python train.py --n_experts=64 --experts_per_token=8 --normalize_top_k=true --routed_scale=2.83 --balance_loss=0.00286 --groups_per_token=1 --lr_router=0.00106 --norm_eps=1e-05 --optimizer="muon_variant"
Below are experts of layer 2 (counted from 0) of a mixture-of-experts language model. Rows are named router (the router's row for the expert), up (a neuron's input weights, with its number) and show model dimensions 608-639. Each number is 128 + 32 x the weight over its row's rms, rounded and kept within 0 to 255. Numbers have three digits each.
Before each expert's rows: a language model's description of what the expert responds to. This comes from a sample of Wikipedia text that the model never trained on.

# expert 32
Description: Prepositions in quantities. Prepositions and function words, mostly of, before amounts or noun phrases, such as a total of, upwards of, more than, up to.
router:152140153147134070083121088192086163059149171133114155143120096176108104162182110069154148128119
up0:118188123101166151130061141168117123085106136167182147138106124155131130172133123096170103184129
up1:065118114188162170091151125123164152060151171141140156120174108072164116135194098075119146085088
up2:161134088101118101105176084176136145160156053146179176200058112123064136146163156159085132127105
up3:128155119179141074116156115133100111060061131099156212151059190139151119172165125100106126186140
up4:136168173124142103114155093118141130051123158138164123098127099178162116152087062092099148078116
up5:072065139085139152144065073133115106120210112100092127145101092133095123121142125079037115173154
up6:091168124139092182159133132136112129137191008148118100149127158133066140071121088147038159125061
up7:096059114215134171055092144215140106099074176147156160194151132147153145170093095093100168085073
up8:123100185166141082154150106153127165136107116160113109157077073053081144100124142144155180146130
up9:140149058123066126153154132187149146108146164163072111096097078087094168118114147127105097149105
up10:179182064078162038111179094110121135084107128157083213154082067169131151132166087077176088125150
up11:115143102093144157110098083099130071088127189132147165183159139190129127122112106115159172159078
up12:127056103084131139138136096096095129037115153148097129139120120138127108066136103047195143128110
up13:162166072165130164097182107093118103110134150148094201092152202151078182078183085148169144133076
up14:160197140072126090116158137114126059132163128184163126132107141187118131157162129100237130147100
up15:091106140152140110142189122097097155042130175181149123118148145152095094146108076206106163107134
up16:135129148180149050106061110162080141088146145118163105129134122116126093091199080171107070134143
up17:215152104127119099068096159162169159136159118089100131120179124106126053037169121052123123082149
up18:091132175125180102135153041108129181053125159181156089119154120107153131118192119130157112129143
up19:116064091149145124123080062127137122065131138114109107164154088145139053172127129132080141093101
up20:119154169169108129100136217170128132057165139082110108082133103097166121179093096116127098091138
up21:126122138120104106110094132103117158064105180121118146155148158110083118109234089141110104125118
up22:091166103139127103148130141108115141155123143178139182107146123124091103112109139171119143156142
up23:133161138165080153076085149184084101083118121116109128226110097108077111138118120138144151170078
up24:157162207102110124099123197168102182201142111092115138124108129181146173107195138070165155149148
up25:148104110140118116184183160091062136107130141135132134127037139084063192131131113107087168151086
up26:118138120143139133134140184135145143098186187056142110147096156205117185124186115097173131136098
up27:113133155106123127133195083111116135119120101126137118136136197116139141126132139162154164114178
up28:162142150110144109081156141131147150120157111091124105083104078128096121153075114086171114123132
up29:175076095166094122153095124104128125171118107046125145129128162101151127154104130052059104108100
up30:136139090123170077080079116165068122106131051128158136147047155168087175162136115143156172168173
up31:157141148080116130154119127149134206106150113151098142126080142144079140145121143070146175118137
up32:138137089130138148097180127165129142131140155090111163143128103133160116229157101138131092107089
up33:117146121175154161184078189148078114124163163104126122098135213121093138132119140146147164142110
up34:071149147143100096118155142139079100082132190136166134116152161086130093140101162132134150091131
up35:168109179148104117159164093109088128103107120185189190103097086112088133116179118174112217149146
up36:155162147141080099130116131153159136137184178099136111107073149098114160141148062117114126109161
up37:163157138101101103138150150133123121118114169165061128169114129165085139091148132067222170170104
up38:198037082094142112142161166137163152142198162127155120141072053158132157162148118153101110141166
up39:134157122149161165143113127092113170115124153158137154098098158137150125130142110134098083118162
up40:149094168101106131140172083174085150189172075152135149148132086078142125153091097098182103137110
up41:132141123158163144124138071116112125123154147156128169125087123148126113255102174128162144157174
up42:201098170108169150089098119155120164113112072090136148177175111151149096142097050112090086099131
up43:127101155152131136130137173173148152144118090078160089099112176116049176143130146134138149098121
up44:182104154164101080130115132086157106112137199179088166070194122147114087161135115116158084028114
up45:096133145149136159092173164048175128118059126132136123144123102091159090129157148149079190159127
up46:163094137171108119094115100162120130101128124140120109123138047083163087171125160130103147117095
up47:113109096106155102132111157152158176163117122082162077124071181137128084165143137101186100128131
up48:150154149138130172147108121119134205111093117090062130094102118134101128099102150133161130124151
up49:136116116164079100107129096169107116075080143082079126081087162120112123153074119101057096050162
up50:163093193128133102169149145133150131167118134111128152191136133084052158066198094114091121081107
up51:147146147204122143180146126167139150135154071092128105134126182125168111108150127149101058096112
up52:219108182114118124090145155134073118061057157135113114162156181135067176124161106123159115182211
up53:143124126136153106178113079132118156152098170068141119108090120118152144190199123150154100072077
up54:102110135192098141109198174105107152117107135113151109181155100152149114118151145156132111134092
up55:154119192096128155116092145214068151072163130051111132162114101133101096148139086044124131137141
up56:124234123116149118062061119131116080105071081175075174158122094100104095140132129140207169158106
up57:120156116153073078104139150150138138088035100128144103133130114167168102126174124112102165194143
up58:203103087120122020101081082176128121169156141087167123127165115143114109135152143176179083135136
up59:134102042114104133128104089151122122071069184110196097161143161118130126139136090152119086099163
up60:147109169109131148098122106158139110162127157127104165114140149107071175118156159156058210141155
up61:128063153161165157092155138147157135095144159090134138154102138108148146098136079140155109104141
up62:093095109156106107114169148124101125064112146142112121160036133119086099105162161175162086119148
up63:176106133162166073170161156117145132160141105112094144131099200156141096199115137103130106150080
up64:131118159129137167126149141103149165111168114115139149137125129152093128129122122176140180119123
up65:140164171119077115079165111044151106097103094074118109183116136149174141148145117082170086149183
up66:122149106118115095123115110116056165198159076155161061136165127138113105120133182154094170152195
up67:129169137129121111119088146169136111102157142149147152163152125166127184180174133142108149139148
up68:146128153175088114131111121108073070122138139140079154114081137115114101176174132140167183116128
up69:148116113200203051154119123159115159165105135163125122146128092082182055144149140126097088155143
up70:217151167089138166145111125124160169135132071143098106136176147149130160145158084170166143146171
up71:126099103146084157127110118100114136140095063147134120141141111194135092103151107096079142117161
up72:133138162128143137106122151088056102109140139155114161164129175133135142160157141104117122121142
up73:179194139139127093130131132091081148128091119156085193135097127131066118131140150056168144163085
up74:205151102069123123127131146122103165154129100083117160122111140136163111119146146037098131155155
up75:125154169060119110173116137155106087151163151097192124133131159158158171150160090100125127132123
up76:151116098148109163054151084157125156106120173183139105162116119157066152142158135111065121141031
up77:158124136088171131080163118133095122153194182183147218071139160124062187117142071109067142134107
up78:135062038127141112115114151086130115042093132119122121130108153130155113095098120174123130138150
up79:163089173179110063117126173130129105145154159129100117134126086180147007185117151107181143119209
up80:124140125146121137080121102053163086128149163096116169115146159080080088166154137053140140143085
up81:146097165130187115103095141100106166117119143124119092110148085123109111122117068111114076116163
up82:151130055123105096099090103129202190116138160144107082188143140103185090083167163105088152114144
up83:130114199105129113187110095046134077165153118136151126156020163124178090154147141186117120116114
up84:127074129097128166029085101176144143117074130114156075152192089085162072139203166119102155142149
up85:171161162090187114076172070085061127115045187195139136157090131072146114134147152111139105155116
up86:149142160116121090119151117235077162159146161094115179110141109160128105156174078107150100132072
up87:079115124130146107107118113144111143076088126073097114133084134107123102107114155134136161145166
up88:174190207087136145115159162205055123174181150116111134118158015160163109162188169058147131131140
up89:207153190069130111138169165203163184135122172128099138140096116141108145148180061136197142131077
up90:190156136128103057127168110198119173116094128076198097104098162136172115199141073102121144135155
up91:134116153065147102130111167101044131098138154144059096053182157068117123098151105076056100171166
up92:160158144151077074121140138166105153165086135099123125162167064076107151099148120106109157144111
up93:138125081119112127108126143121102076160143065141099145123119123140118096135148136104099155122133
up94:195115142143116102157184131141185157119129099160112124108159091117135100136144139152106087152127
up95:132104143113175160102146185110186129115184128138139132145155098129126141073122109119169116198088

# expert 36
Description: Job-title nouns. Role and title words after the or a, especially assistant, Assistant Secretary, Mayor, director, plus names and dashes.
router:198099100193127111165099155118125132106141117117160126090162139174135098162181117124143087147110
up0:140119168111074157130167160152052137094113114087169127169128122105183158110143116140133145171114
up1:135115074076075151143195155097099142104099130181175106115135148094183140141135137132134150082103
up2:141092115137139153081099129109099177144148106077154153132104142078086145114165104119123132072123
up3:154138140183165151143085092151085152131182137161121179134143161173143135087170082106123078126181
up4:089112135188078119118096145148156111137158075080156133111123134134123112155114124128082137192130
up5:155103181127166154115155110153080105109073089118168111139118129150136111097143120133103142199162
up6:108145136135136102129130140163044131117082146128166132171124134186104156129153112150116114121148
up7:168192142156130198197136148130110167096117110178154118121156172120086111108161133124084142128039
up8:136130143208140111168130111143128094085138163164160148140173125118171104094091105091110156147102
up9:123122126131114135148114120075111162121147146129110193156145139114110105088190068174097102190172
up10:165127121183106115096139167156138146103142112111123147167118114105140126159145102147126138172161
up11:126072155107061174115123104162078174068136121102114194102186127086148132100117153119076147137135
up12:219104090164144161127116150175106105144103152127174113160084113092105091144109127179090116062094
up13:197094121123105142132117118126129129191119106139101110125113097119079105141105159145158177046128
up14:090092137151118128051145093136116092108117111142135094098183138229100119137088049088115108150138
up15:110138118158099140112087125116207107098131160078161116136111150074101123133178082155156135160140
up16:145116130088084148162103093121065111113116091158146081132121138063124137144166123128155195128094
up17:127157152115147114121092130094057099054151124204117081124137113116138105154099155141067144129146
up18:146137128164132159175124078123117085105104229127147068118133151117135050095088102145145104141090
up19:137165119108124110074099109104095179115131154135122098142081080129143137161085127079112119104143
up20:153130162132123128147113082146094129136121150109112133097091125160116152194116104154125128131127
up21:159163135164201156152088105110143137101146158156143119175098182202142132113135187147140102122143
up22:126090222104150169049206072131159159138115211169117096138144139167092104120129118134189128131103
up23:134168153087147105109175093110142099064168131116128122203071044111142099129047085163108119155132
up24:118141114130154154156148141162161113046150193116056154120078113189088144157160146101111130144091
up25:109163138120116090099122065118136121073198090097169103178112130093143117080127133088074132141112
up26:121078127160195076157163133189105128148103158119165136114101131168164155113129095175086156140159
up27:176194096174149185118140143090176107157099131111154154124085099152104136160166154124127174131117
up28:146156107196106060146106175165178111140150101105166139162138091121113100132102085118118103176159
up29:165108106075133136104153087145122145168081181138085111085160119149089190122102115148113128136149
up30:158119018123181114111255140154080132102096109098116185209092152113139089098159160150056119158108
up31:167075169144168118171093104113110146099052140150154055141132158120126160153133063135142129125127
up32:181123146124129086161178146188155171152101067120144133109134137142114139101103062127129092126134
up33:143130181135158103104077091119167148141143206127076134077117132098100067136132120081172134155117
up34:137130109116135029125130149151149072130083162168217149177134103190120165129198142158126192108041
up35:140139109126137152164136077179182114089151092070048167243125113055120068106188122147123184143077
up36:128111148143129126120167124156119158141150132106119075172148097159126097070107100129155131127147
up37:166110127101064143096171167094066139125150127187075118116153130133160127141129105150120188142152
up38:094112166121111151111145163055143094172181102117139123157108140094061085134121134152139168118141
up39:184165161108111134093151141140068119096158178095050153163098135141152160073141097129114152130097
up40:121185064207122217111174165114076170127127128141128130090166116163136124126108160147110125088153
up41:174119183173162121137171087148117135090117125104135120115156126123068113148149163169131112050107
up42:205153146116100110081105105135144116149131176131049115123109097136150147104214140091150097105105
up43:118136107144130109093108078134121056123121134145172079101100188152166098155132076118152212138135
up44:100100108174077234180063123115126094108084210162154142124113143093138119169141155137119195086143
up45:160113131150091129145095097090116133177099105112150111137121106125071095071120136141091235152122
up46:119154116104162117134077143161148153118125150114100134164133079228086107114169105113098107161115
up47:122118145130137156108143123136121106062127192129153163157129132121161171064125133097138124108059
up48:113157082103155158160117106089162150181123176095161137192116120146109141153144102140100152137119
up49:149092176102126108116188147129153173128097089127100177113094115094150050138120044124205104055097
up50:172135130086153038131142075144095144055130122122110131090124123128182139223126109112116104097135
up51:138139107100151100135182120109174161101073179143106167145201174169186146097142138126102170185099
up52:104156167153138089135124112138125106073148101153153134109042111129119139087162132095148137125085
up53:181121134106133129207136100120190135139157109146125143124085161137111097117111084179127087119147
up54:166148143125158160120130079090167128054156154128132104147166081086125078133096108120171107129224
up55:090143163109173116115196126063088164161130141135180093092158121118115145136094106142164066094157
up56:121172178195123148124136098131118114146153097080062120219189150131099133138168088153135141113146
up57:139115109122131131116106098146153148117138122140130100127122054092145056137130126100149120132152
up58:099172143145139102141105125090183158110117122116110083161136085152155141148122183077154117114159
up59:124147098129126199118155131161162176150115176096126122120110157158151062111184091129112102102132
up60:156050172162194159144067128134061121112118122137131149130122129131146103099160082111147148122148
up61:116150124125169170162093144103148107095123155107068053127146088168141141133116042096131077171165
up62:243097128091186127167101171136114115131095204177203161108140099149128085117102089136163129183103
up63:153102184122114172073142120111235115106149132151126127122118155133149114111152116109101134137101
up64:125071172151121147116123081123136132118136163144099126109129085135138125058160070184182096120185
up65:185101127138186112087121139103149150150105093167078194118122153108095128139147118053117109191125
up66:143108224131108161106124164103109126165165123113130115147089148090120163151134111141139120126114
up67:151094154102138121132162070207169177162085110119145158102091135186114147169129096147142194115165
up68:150098172138184150105130161171090123125188174193132181132177147129193112138162100168140121170134
up69:158131128106141125165176106067180082138093151188137123117133134186104131112147115147136131127109
up70:137137138075092140161122168109136054140143172157096119122099100170219146134140089164188122076179
up71:166133163119147074111182129111130120065105140178127118128156115137200093118157137097090138105151
up72:086120070120081170107146111090154118107131148103092106130119119168126163172091148115145110142119
up73:045130132136193133091111078112175152093120162172074096142118127165136149130120116105120148102128
up74:060095172191171082103086126099153137076210125147137063132134130113172089115100116144164137176142
up75:182149068133168088130088081098067140101141168081145158167130056076149070127142107133108099146150
up76:088157179186121095170123111196174117135155132147194196156074158159174129162107126158141145174138
up77:146162149098184071179084151125102160113147138191119141147101130111181112127161120155158127134162
up78:153083148095095113155146167150181111155115159145073102113119122115153109122120125122144121057110
up79:110137179147096179127161127220107164087113142111130134162101133177114083102129088087126155105131
up80:127115143171130120117069136187064140100202114155112120155154056120153109090150130170161061100129
up81:112077104161132183175128104110139123087216117164163118142142171131106092108132110124126083164141
up82:163171112152187132151106044128110119122140134147120092116180114173053117109194106116124169116110
up83:169076117102106166139164206112142103102206131131075091069146165107148076127094115101133143085111
up84:099121105143168100117077161139081142114125098123123113130130104148110129128134109109128093142168
up85:164122175154129147124121132145163113102186151098114153125128141177107113102159125155158150126142
up86:128128157165139169154150136104119126109112103133151102137163159118083121122165123101126048128100
up87:107109163162117110107110108034092119137135094050063167095141148108075085108117142074065122141110
up88:211117204151128114094151127158083065133190111219085120161077122142145141143157136062161103096127
up89:132129147085139142170103117097151186068167153185149171104135131128164130103142131234152133120157
up90:138141143174106110117108057074166117089150154153116145189114136100168091133117153089158157141234
up91:163166130131141182121087124087070134107119117102174138123095130133136140144108133189122110167149
up92:152139114102185164098112168095111157169088136168167156133118152118217123077184081054126095160134
up93:085210095127152151080136146101149182106156136078064214144149108133144103101140119164080120170102
up94:078090130143080140122165109134154130131073121117144108144089137069169174086124108155081142147093
up95:131132124133093158016123083101136117216098085160100109060097167139123176091142113171134189110096

# expert 34
Description: Mid-word pieces, time prepositions. Inner pieces of split words like Con-tain-ers and Fron-ti-ers, plus time words like During, After, in, and dashes in year ranges.
router:176148176146128079148200162132132162133145163126142110168122128122129102087136133107125178094068
up0:140143154147154152112150085115149171118192145174121133169118170186107121103152122153080150080118
up1:118149130107172069114139138139114157087143158079141154082099101107084106162084152106176153172115
up2:137149138168160135115139140130143112100093121068152135118102146070114112121142142077093131126127
up3:148111061108092118162122078032118086147169090084153164141135149080128092163164153103119124117157
up4:096101131114079146118156122117144150081128141185119063111153149135163114150076173120144096131120
up5:173079181108052124180097111109075127151122117105094118159145098191089140074103164108144180117159
up6:122077156145146139116147166121128184128112114125178080177162098143131072122091095118109143159127
up7:159111191114098099146137159184097109150099129132103155128110105144117151141165062071110167163111
up8:158155116107134174126090114111167110160175131182202063134122128167148180106131090175078099158118
up9:123060113162150108138142126151138160148162133121034101089152105104102128145136157076116120036135
up10:143108115141207144113134154154137177185116155070103141147110100157110170104152132122105165165088
up11:124126154150141125145123067103113099105110151179157131172152112120154106154104147130161128144122
up12:126159143142157083106160109125136128077122158133137124130100144086146120069111117127089133100095
up13:136154141134118214084132145157127209159108117114157167108132090160150164098116101118103094125135
up14:154118141178107124112123058171160103111166104144137119171087093146147068151151093138165178130132
up15:127160151186168079073125052087133168104122135138159087107137086077163092064203109125099162094149
up16:144128125130131193128051077151112141103147154098122117154133138156143175130104121168141070084128
up17:141123139147039155149180061117159133093149120174138116139098103170098071178100095112127173121094
up18:126137136128171134121159077121103069152118122104162155114125117072091119099203127051091072141123
up19:172070110170148110135174180150142163124167088101126088175140084130102102117162114086146127175151
up20:155148168115132161138152070150173216127123156145116132088113130162130094125111111162149125109106
up21:146171138111175075113180114182114163154103169104157153197138144170105097134099117139099160130121
up22:140111066108078094119076128133148109110162105130122128139140125139078099156140124124148226090137
up23:154085152114123151153158197134120133121120100151137118077107167119094131140164118174145143096124
up24:172109148111153101156133136122108092143120145141119097128092116162180118116123100107139120116194
up25:154119177137099172097129138102123151122098159104092140109127122138137137109168140166129054124153
up26:140136172140140175218089075124084148147080183201143151213097140141091180096125097156125175140148
up27:131136181064190155163092186176134079075165114124108163153076107150166150148153113123179133126121
up28:142095131138147123092147173109109125139089087140130164106166091171114089134142106142155169122136
up29:190091130095070078104168130119078116157207105143124190137132143133176125138163095109156102095136
up30:110088126174133049086167119126184090110091193151133119149147092152110107083145107139129236087137
up31:117133182174132148107153135109110195138136115143114188129107119110142093098116126114116101114150
up32:148148139124116069094210102131137085115164176133111097126112116123129114100107104110161114138128
up33:138155151120155131096125130180065132126103112136138187104162144180111153109128044182130149178148
up34:202123159122193074120077179197111094130133173102117150161109073110131147089139078067119124116112
up35:168077132089089072101115124185107122061107159114167165176104117139092078095168061146163165098106
up36:171131197127064055158155113070059139158083137129158155086106119142115194081112123094129163147109
up37:144133124125158104186208142180136160123146114085125116133117084148095143123166150139155136133119
up38:156152125141106159118128165181115185131159096175153112053136095161103143129153057190156108100087
up39:066166121086105109148129118139076175106168151085121136188158173153166122129140115150184189151142
up40:139144171140083091082145218113070113058075135128166101116181135162179146113147115132181145174142
up41:177129161163165145108092147153107101149115147118169131112123134192074110146183113107107123150127
up42:138138095102145058159137150117170090112128131148146099166116108136099135156112098065190140152088
up43:140169098073140124122151168148128148144069209189134103136087113152079174078141131096124110128145
up44:155119169153081082103095098126093121137162110111125114076142176174115150156199125102114128076176
up45:128162161146141134129110159134187129124101130108124195150150133099186161102111126162147174114124
up46:145143127148076067205131148100132124109091210172138116117114127145135110071118116083142098125029
up47:134144147185123060155175147077163127089107111093106128154070052154107160112116067156136192143117
up48:125095129116111149110095099138123166096138164131141170162064177135127132157141142133116063155080
up49:141173145118142048116091109148127122084136116160151116144095130133137125187138132178096140206116
up50:169135174149112152134098077148128127144152074128160063059078117121155154143166142146144090118121
up51:150129110118144146102125107167114105149147126144146058120081119086112138156176151105094131088087
up52:150085116106120168097131090097161128088128156134144059158138099098134095112093084081142101161114
up53:155101202172152122090140152160095170103091078152106059170086113140129099162159127123079102114109
up54:178129131077146129150154118160127133125140134174110075159071135135138164138169113149127127139079
up55:125016168159152160109134202131159160130139069124125136130074087109032115122171089118138106156087
up56:193171111080156137027099121072117152158137184092097174169176133145099081147088125105131157125117
up57:126155133162107170090137150181138123103159096196125157137176128107168098075190108162092129168149
up58:175138183078108115054166157206101080034093136163131115141130133123136069070146111128172090135097
up59:164130127124106132139107104119112078162082138167177158140097078112138070161096141160130186116175
up60:153132139094088096103178160163125156163050177154131135162111165152148159124109069120137137088034
up61:125121137100161150110138120161108095155135141126073131103109138167142126156153131122065066136137
up62:100165168113161183120169101133054154089135127133126136145162133168115166116120116099056072131084
up63:141126132207159162115135089142110156112170126143140123110118178136124098069112139157111074101137
up64:153086149143124069109210097117198103133125135095098157155118138062074106114060130148131127162059
up65:124093132152082191169126093152096157185138152064166148100107168094068186114071134167120143140134
up66:096139173147112125121183096081130187112116092180104125169134145118143128048175106122143159145170
up67:205143114158150089073171078165207046102153119151150137142134151136098086161089162066132146077059
up68:158169075087076144138198194126117148111180124112098045069118126104120165155194104149152104097131
up69:134068132158081113132113109148142136113117081121188103161146069170141130124153117127131155133080
up70:195140160129136183173126094143140081141140146193139128103076155097137108101128094123098090063062
up71:124140132102127137154178147205201168193082088143134115153093127147111206173115093165114122144156
up72:169193133116113120136095114078124110127112204157173183164114103132113105165124062084151182079080
up73:146116146183119197095154142113101128110135049159133121116176162170139143073133113169162160166144
up74:140140125204119185125085157109127097067131183117102147188137135158134134106113224147126085136158
up75:123145169130136193086138115149124125126172165119166179107135153133135110120141136109172155044142
up76:133123161102160165132195111151133168190191134145169103136145085097110156181115135088119109087129
up77:152138161153127104166148085118105128103092125137136123142138075169135146153137128130154114179071
up78:112126141119110114145170080143098144125186152078121168114160129123130143069145189129174138088117
up79:147142160108154201104137136147120135119182113134147167122101154119127181141134106148126120114102
up80:187087191165137077192088244132144130171114103124157107140172162122126132115125099111113126087121
up81:158116160126147093138097148104051146108171117095130169144141105159128123075119131131092094151057
up82:125088137164071094166130099095099179099112128129067093166118149138120138076160121135136136168095
up83:124064078065178102061077090143122103103136160061112064139104113129162077155162166117120083154121
up84:149132145173085144143133123121110143070146128183084154111125117215097155127147123142107168116109
up85:157153146087126092118204057178124152118144131183123130183082119115146178092161158126159109119117
up86:192115156132126119160101193101086112108115076175115113141112114112169134114105164115108167132083
up87:154120127063103119171204089123170138110055114138144130143107142139115130122161112156122157165085
up88:198124123099146122118077135165171087159041176115150092094099151136122095070090096107085131121141
up89:145109160099121147129154123125130165090155105154156151102099138112149122119164161145171202133148
up90:144147140134158117094093182142125115122144140106103117085086110113144093160145118103175172146152
up91:189136215117150128162153093128172124138178079132172159127084145126139102128162128069141117099178
up92:166171179113124122168156069096136126129125101124121073145065120110080109123139111137119134075110
up93:163131092166139088171134101175178121128126103119163139173166078139139146127160129093107078177132
up94:131120107123163117080156170107140154081141100135152134138120150147145136104167185143122162128118
up95:146089124172153124107146121123128169149143144135130116211119130119123156093141116139086125061115